Below are experts of layer 7 (counted from 0) of a mixture-of-experts language model. Rows are named router (the router's row for the expert), down (a neuron's output weights, with its number) and show model dimensions 0-191. Each number is 50 + 10 x the weight over its row's rms, rounded and kept within 0 to 99.
After each expert's rows: "raises" lists some tokens whose logits its average output raises strongly, later layers aside. This comes from a sample of Wikipedia text that the model never trained on.

# expert 33
router:64 55 49 49 70 34 55 45 33 43 65 54 54 68 27 50 58 44 38 65 39 49 41 49 42 45 56 41 49 35 38 55 39 45 42 49 52 45 48 55 47 60 47 55 53 30 55 59 44 58 51 60 59 49 60 62 58 64 33 36 55 56 42 60 45 63 54 46 43 45 52 69 32 36 53 67 45 56 31 46 53 52 37 67 59 52 38 64 54 72 60 39 29 55 53 51 53 46 56 57 38 57 58 43 43 55 64 67 59 40 45 34 40 61 32 58 51 39 46 45 59 35 50 44 58 62 52 53 61 50 42 31 70 56 61 64 38 46 59 27 43 47 35 60 59 48 47 56 54 44 65 35 56 51 45 65 39 59 47 38 26 48 49 48 63 65 51 54 49 40 57 66 45 52 53 34 62 63 49 43 58 44 45 33 45 42 55 52 48 48 44 42
down0:55 52 53 79 44 41 60 52 46 45 47 58 48 61 50 68 48 37 50 42 58 49 65 68 65 58 73 44 42 62 55 49 46 42 46 80 38 54 48 54 42 48 37 32 39 40 60 59 49 40 71 46 55 54 44 49 38 56 67 47 52 52 49 52 51 64 35 50 56 39 36 27 52 34 58 44 44 27 42 47 32 47 50 64 63 66 34 44 39 39 50 47 51 44 41 42 44 50 50 51 54 51 40 60 80 56 53 56 56 35 53 39 52 54 51 50 57 50 48 39 25 57 45 46 41 39 49 51 44 39 50 57 52 45 58 33 51 46 41 52 53 36 54 57 58 47 56 38 41 72 38 42 43 46 58 46 58 51 55 51 55 52 50 67 45 44 53 37 47 59 43 49 36 50 73 60 49 51 49 67 47 32 53 47 45 74 57 50 52 60 52 70
raises: "3", "193", "1"

# expert 31
router:52 45 56 61 59 66 43 66 38 58 31 77 53 55 60 60 57 35 46 55 65 32 46 34 52 68 60 41 47 57 63 68 46 52 47 57 37 43 53 58 54 53 44 50 50 57 38 45 38 37 41 57 58 46 46 49 60 43 53 52 53 56 29 47 65 41 42 43 42 40 46 54 55 45 37 47 62 69 53 54 48 45 48 52 43 40 55 50 53 39 53 47 56 43 57 47 64 45 67 48 46 59 53 41 67 69 43 55 53 54 60 48 58 37 57 50 55 50 36 54 56 71 44 38 54 57 45 31 60 43 58 52 64 40 58 52 51 54 60 69 42 45 33 44 53 56 48 52 35 53 71 59 45 46 73 64 56 34 48 44 41 35 50 54 60 66 48 51 35 56 58 34 70 43 66 65 35 46 55 36 65 51 43 67 49 59 49 31 48 51 56 75
down0:60 37 56 63 32 37 41 46 47 42 58 62 61 44 58 55 34 52 58 53 44 55 56 48 45 60 63 40 53 55 38 59 44 61 28 55 58 57 40 41 61 49 55 49 50 54 63 55 65 49 37 56 61 56 41 48 42 31 50 57 55 62 51 56 52 44 51 55 48 72 40 67 46 66 41 44 65 61 60 62 51 56 33 27 56 49 41 49 45 50 35 42 36 63 51 59 58 43 64 55 48 47 50 63 54 63 37 38 58 43 22 65 49 63 65 47 42 47 42 46 59 44 63 52 60 46 56 61 56 40 50 52 33 54 39 50 74 49 35 63 22 40 52 55 39 44 51 60 32 54 52 39 65 57 66 62 52 56 52 56 45 45 73 48 47 70 46 57 47 60 56 54 40 39 59 58 40 61 54 34 47 60 47 52 42 50 33 40 46 42 65 41
raises: ".", ",", ".\n\n", ":", " (", "\n\n"

# expert 32
router:30 57 46 41 50 47 51 53 70 50 66 50 52 48 52 47 36 50 38 52 70 61 45 50 55 47 50 47 44 56 66 35 60 61 63 34 38 40 61 66 49 56 53 51 46 48 35 43 59 45 40 53 60 43 46 43 37 40 47 36 53 41 41 43 54 32 58 41 48 37 64 55 63 76 38 57 53 57 44 52 33 55 53 55 49 57 67 47 66 40 33 53 52 30 60 53 50 51 62 42 52 50 46 62 71 65 33 57 42 39 40 47 54 56 57 43 61 61 42 46 51 69 50 54 50 39 24 46 63 54 54 62 47 74 54 53 44 40 70 41 43 48 60 40 49 25 49 53 53 47 46 51 72 64 63 40 51 58 39 52 66 47 70 43 48 31 55 52 55 40 59 49 51 45 37 52 59 40 59 42 49 47 47 50 50 67 36 34 45 42 59 50
down0:34 47 69 58 44 46 53 56 60 46 58 36 51 40 47 59 61 44 54 51 67 38 41 63 43 56 51 52 53 46 58 62 37 43 48 39 45 59 63 59 45 67 55 55 54 59 60 60 29 52 49 55 51 64 42 31 42 57 50 35 33 54 42 51 45 43 51 43 46 64 49 58 51 47 46 48 35 55 54 24 62 50 49 59 48 61 76 56 47 63 66 57 41 59 49 32 33 50 69 33 44 46 41 57 65 39 54 61 49 56 58 36 48 33 31 53 30 48 43 50 56 58 46 34 36 29 57 60 46 65 54 40 67 48 47 69 50 57 45 69 61 43 47 61 52 47 52 41 51 47 50 46 40 62 67 52 58 40 51 53 43 60 57 39 51 33 49 36 30 53 59 46 49 61 67 45 50 39 49 62 43 68 37 48 50 49 53 40 65 56 60 65
raises: ",", ";", " and", ")", ".", " in"

# expert 19
router:54 44 39 49 64 59 62 59 35 60 63 51 58 53 41 37 55 51 63 47 39 62 43 39 53 64 45 43 53 40 29 63 37 36 63 55 47 56 35 49 47 63 51 43 67 34 64 60 37 54 55 53 54 43 49 58 39 67 57 40 58 56 38 40 58 35 50 49 53 60 61 42 40 53 48 64 50 62 59 56 63 64 36 53 49 46 58 44 51 61 54 34 57 53 54 45 58 43 45 62 43 56 58 64 36 39 56 65 60 47 58 61 53 53 58 52 74 73 45 32 52 56 40 43 62 62 39 68 60 52 80 45 65 72 49 74 51 37 49 51 38 60 35 57 55 53 43 58 42 46 55 44 41 57 46 45 54 53 54 41 65 62 59 48 62 47 33 51 55 46 55 47 63 49 44 45 46 67 59 56 53 30 49 47 28 42 45 57 48 42 50 69
down0:62 55 56 43 58 46 44 53 39 44 49 43 69 42 45 56 44 63 65 42 29 44 66 37 48 63 59 36 64 38 66 63 45 51 51 45 53 61 42 44 44 60 49 62 44 35 43 37 50 56 69 48 54 53 47 53 46 49 27 58 53 61 54 39 58 42 47 36 44 52 53 45 60 70 40 40 33 53 51 57 36 56 46 61 44 45 47 59 27 63 60 23 52 51 69 42 47 40 54 40 49 36 52 48 45 31 30 38 59 47 54 58 65 45 35 25 59 56 54 58 39 48 48 41 44 50 68 45 58 56 31 57 48 66 79 46 55 44 41 45 48 51 41 71 62 44 57 50 45 45 38 53 66 65 52 58 49 35 56 46 50 53 27 50 42 47 44 48 36 39 65 36 51 33 48 48 53 43 49 43 45 44 51 42 62 50 44 52 40 55 45 53
raises: "R", "In", "T", "S", "The", "|"

# expert 23
router:55 40 54 45 42 40 50 53 55 39 39 42 56 59 54 53 51 48 42 58 56 49 60 44 58 47 56 48 36 48 61 54 55 68 42 80 37 39 64 61 51 66 50 49 36 47 47 49 52 57 35 40 61 43 41 54 46 51 48 44 39 60 42 46 57 57 46 46 41 37 35 44 57 54 60 38 56 68 31 66 43 58 53 52 55 55 41 40 67 70 37 40 58 43 56 71 49 62 38 50 76 50 48 62 53 41 33 62 42 48 45 48 58 40 36 48 33 57 41 71 54 73 56 40 35 42 42 46 58 63 49 48 64 45 61 29 40 47 52 44 51 79 56 46 39 33 56 44 48 40 42 35 55 56 58 38 58 56 38 41 46 53 44 47 41 52 39 58 30 65 66 49 56 51 41 62 53 42 62 44 71 62 51 50 44 49 62 59 44 50 59 62
down0:52 47 47 31 41 42 58 50 46 35 53 48 38 32 63 40 58 59 70 63 56 55 45 60 50 56 34 52 29 56 46 60 49 53 43 61 65 39 52 41 55 69 62 44 45 55 71 54 47 58 44 50 47 51 67 54 54 47 57 34 65 49 55 60 54 61 52 76 30 55 38 28 51 47 57 53 63 44 53 38 51 35 53 61 49 37 43 44 53 37 38 61 47 17 45 55 36 45 48 40 45 48 44 44 57 58 44 57 57 52 48 57 65 32 50 63 55 63 41 56 39 51 45 39 45 41 58 50 49 22 49 41 48 59 40 49 40 62 52 60 51 44 46 40 50 41 57 50 49 76 42 46 40 48 56 46 67 34 44 57 53 53 43 60 49 43 47 43 39 25 49 50 42 43 44 46 55 60 35 64 36 53 51 54 26 40 38 59 64 55 45 47
raises: "ort", "old", "ens"

# expert 14
router:44 65 35 73 39 63 51 58 40 65 47 52 53 41 37 52 56 41 67 61 35 50 42 45 49 39 40 30 53 26 40 60 35 40 60 48 68 47 35 53 51 51 49 43 40 41 46 74 44 64 57 51 67 54 40 44 51 69 45 39 42 50 43 64 50 44 68 47 46 49 53 43 43 38 24 46 48 53 53 49 66 54 27 51 36 35 52 48 49 41 52 38 40 52 59 55 59 45 68 62 69 47 48 36 35 73 58 74 37 47 41 56 59 54 57 54 55 58 49 64 46 47 56 37 60 58 52 41 54 42 50 43 54 45 32 64 61 56 40 50 44 57 41 51 59 53 57 59 49 66 50 57 43 61 43 50 58 67 50 47 52 54 45 46 62 67 56 41 52 41 45 35 36 47 54 50 70 66 44 45 48 56 66 51 43 50 55 47 56 52 35 46
down0:44 56 58 39 49 45 61 41 45 49 51 53 66 36 49 36 40 45 69 43 60 35 54 55 62 65 52 38 55 51 44 49 41 46 55 55 63 49 43 49 39 48 59 36 59 45 47 57 43 57 64 50 60 36 46 55 40 22 59 48 54 46 45 59 45 42 41 72 37 50 46 58 62 50 43 50 59 55 69 54 49 59 45 53 48 42 67 54 49 44 59 67 62 36 42 57 66 64 57 49 48 47 46 45 54 55 39 42 50 44 54 53 42 59 54 42 59 56 44 47 25 29 53 53 66 57 42 51 49 34 30 43 47 34 51 50 62 62 58 55 33 25 53 57 45 54 33 50 73 70 54 45 68 29 46 57 44 35 51 31 42 41 61 58 73 40 51 52 50 50 42 51 62 51 50 46 56 45 55 53 39 44 51 52 57 45 54 39 67 17 60 63
raises: "-", "The", "=", "et", "L"

# expert 21
router:68 56 50 58 54 63 48 59 42 55 53 60 51 45 52 66 64 54 46 57 38 36 59 44 52 63 44 35 37 47 49 75 46 57 59 63 48 58 56 58 56 55 53 37 56 41 56 66 43 63 45 50 63 49 44 47 57 52 46 51 52 49 28 56 71 67 49 44 44 43 53 42 40 34 49 34 55 38 59 55 59 43 55 63 48 42 62 35 66 56 52 42 57 53 60 48 56 54 63 59 48 51 43 62 32 51 57 61 44 49 47 46 63 61 54 50 65 48 50 67 53 66 39 32 63 64 57 46 64 60 40 40 56 62 63 59 69 59 49 60 28 61 37 52 58 61 62 53 49 60 47 51 53 42 41 75 35 65 45 57 58 42 49 64 56 58 43 60 56 63 55 63 54 49 42 64 47 57 46 44 64 46 67 28 29 38 57 44 64 51 41 69
down0:60 51 48 62 46 44 42 47 64 42 56 45 50 58 45 45 45 37 44 68 39 36 49 36 68 42 59 44 50 50 67 51 45 60 65 53 47 24 46 48 64 43 58 45 70 44 56 60 49 74 36 38 39 37 41 54 38 60 47 42 45 56 62 56 63 30 39 56 70 56 46 55 41 61 69 62 35 36 52 40 66 41 56 60 53 34 46 44 39 48 56 59 37 51 56 55 42 55 40 49 47 42 53 60 49 43 55 56 41 35 37 57 55 57 51 40 41 44 44 49 52 67 50 49 51 48 49 61 41 50 53 47 59 36 59 56 47 57 33 32 51 44 44 41 55 36 46 35 36 54 59 50 52 33 49 39 61 53 43 72 73 32 41 40 66 74 37 37 40 49 62 54 54 43 61 34 47 44 55 47 48 43 57 77 52 51 42 44 52 41 47 57
raises: "-", "In", "A", "F", "|", "==="

# expert 9
router:44 44 47 59 52 57 39 47 47 52 59 60 50 52 47 43 41 47 38 64 76 62 27 54 63 44 64 40 46 53 57 47 48 45 28 37 61 51 59 35 46 38 47 45 48 52 48 38 58 48 38 41 31 39 43 38 37 39 51 28 52 45 46 56 40 33 37 37 26 37 46 45 25 59 50 66 43 61 49 47 52 54 57 38 35 50 47 62 54 50 58 44 47 58 48 37 50 41 52 48 45 46 45 52 66 81 27 61 56 42 48 53 57 26 55 46 53 37 39 54 38 59 58 46 56 46 61 29 43 40 39 42 53 27 42 49 59 52 67 47 42 38 48 51 48 42 47 52 42 38 49 64 59 48 64 44 50 48 52 24 43 60 40 47 49 58 72 41 26 45 61 56 47 56 56 57 48 46 41 41 57 48 50 48 56 53 51 36 49 49 61 59
down0:31 37 46 63 56 56 42 42 58 43 32 61 41 47 56 41 58 51 42 51 55 64 56 59 54 39 37 47 55 67 54 70 44 68 52 34 61 60 56 52 39 51 52 50 44 45 61 47 46 56 58 57 51 39 37 43 60 65 54 50 42 52 72 47 55 42 47 44 29 58 57 41 61 43 55 53 64 49 54 62 63 66 61 46 44 48 50 52 33 58 48 51 58 68 54 40 60 35 55 60 48 63 48 64 51 46 35 57 67 40 65 35 44 52 61 58 34 67 36 47 45 50 30 55 69 44 37 50 52 51 53 50 68 43 76 41 47 40 60 49 42 54 49 43 55 53 63 44 70 29 46 62 59 55 49 40 65 46 67 60 58 40 40 62 70 40 51 66 65 45 61 53 40 34 50 51 62 52 48 53 49 53 35 47 48 36 55 44 56 67 56 62
raises: ",", "-", ".", "–", ".\n\n", " ("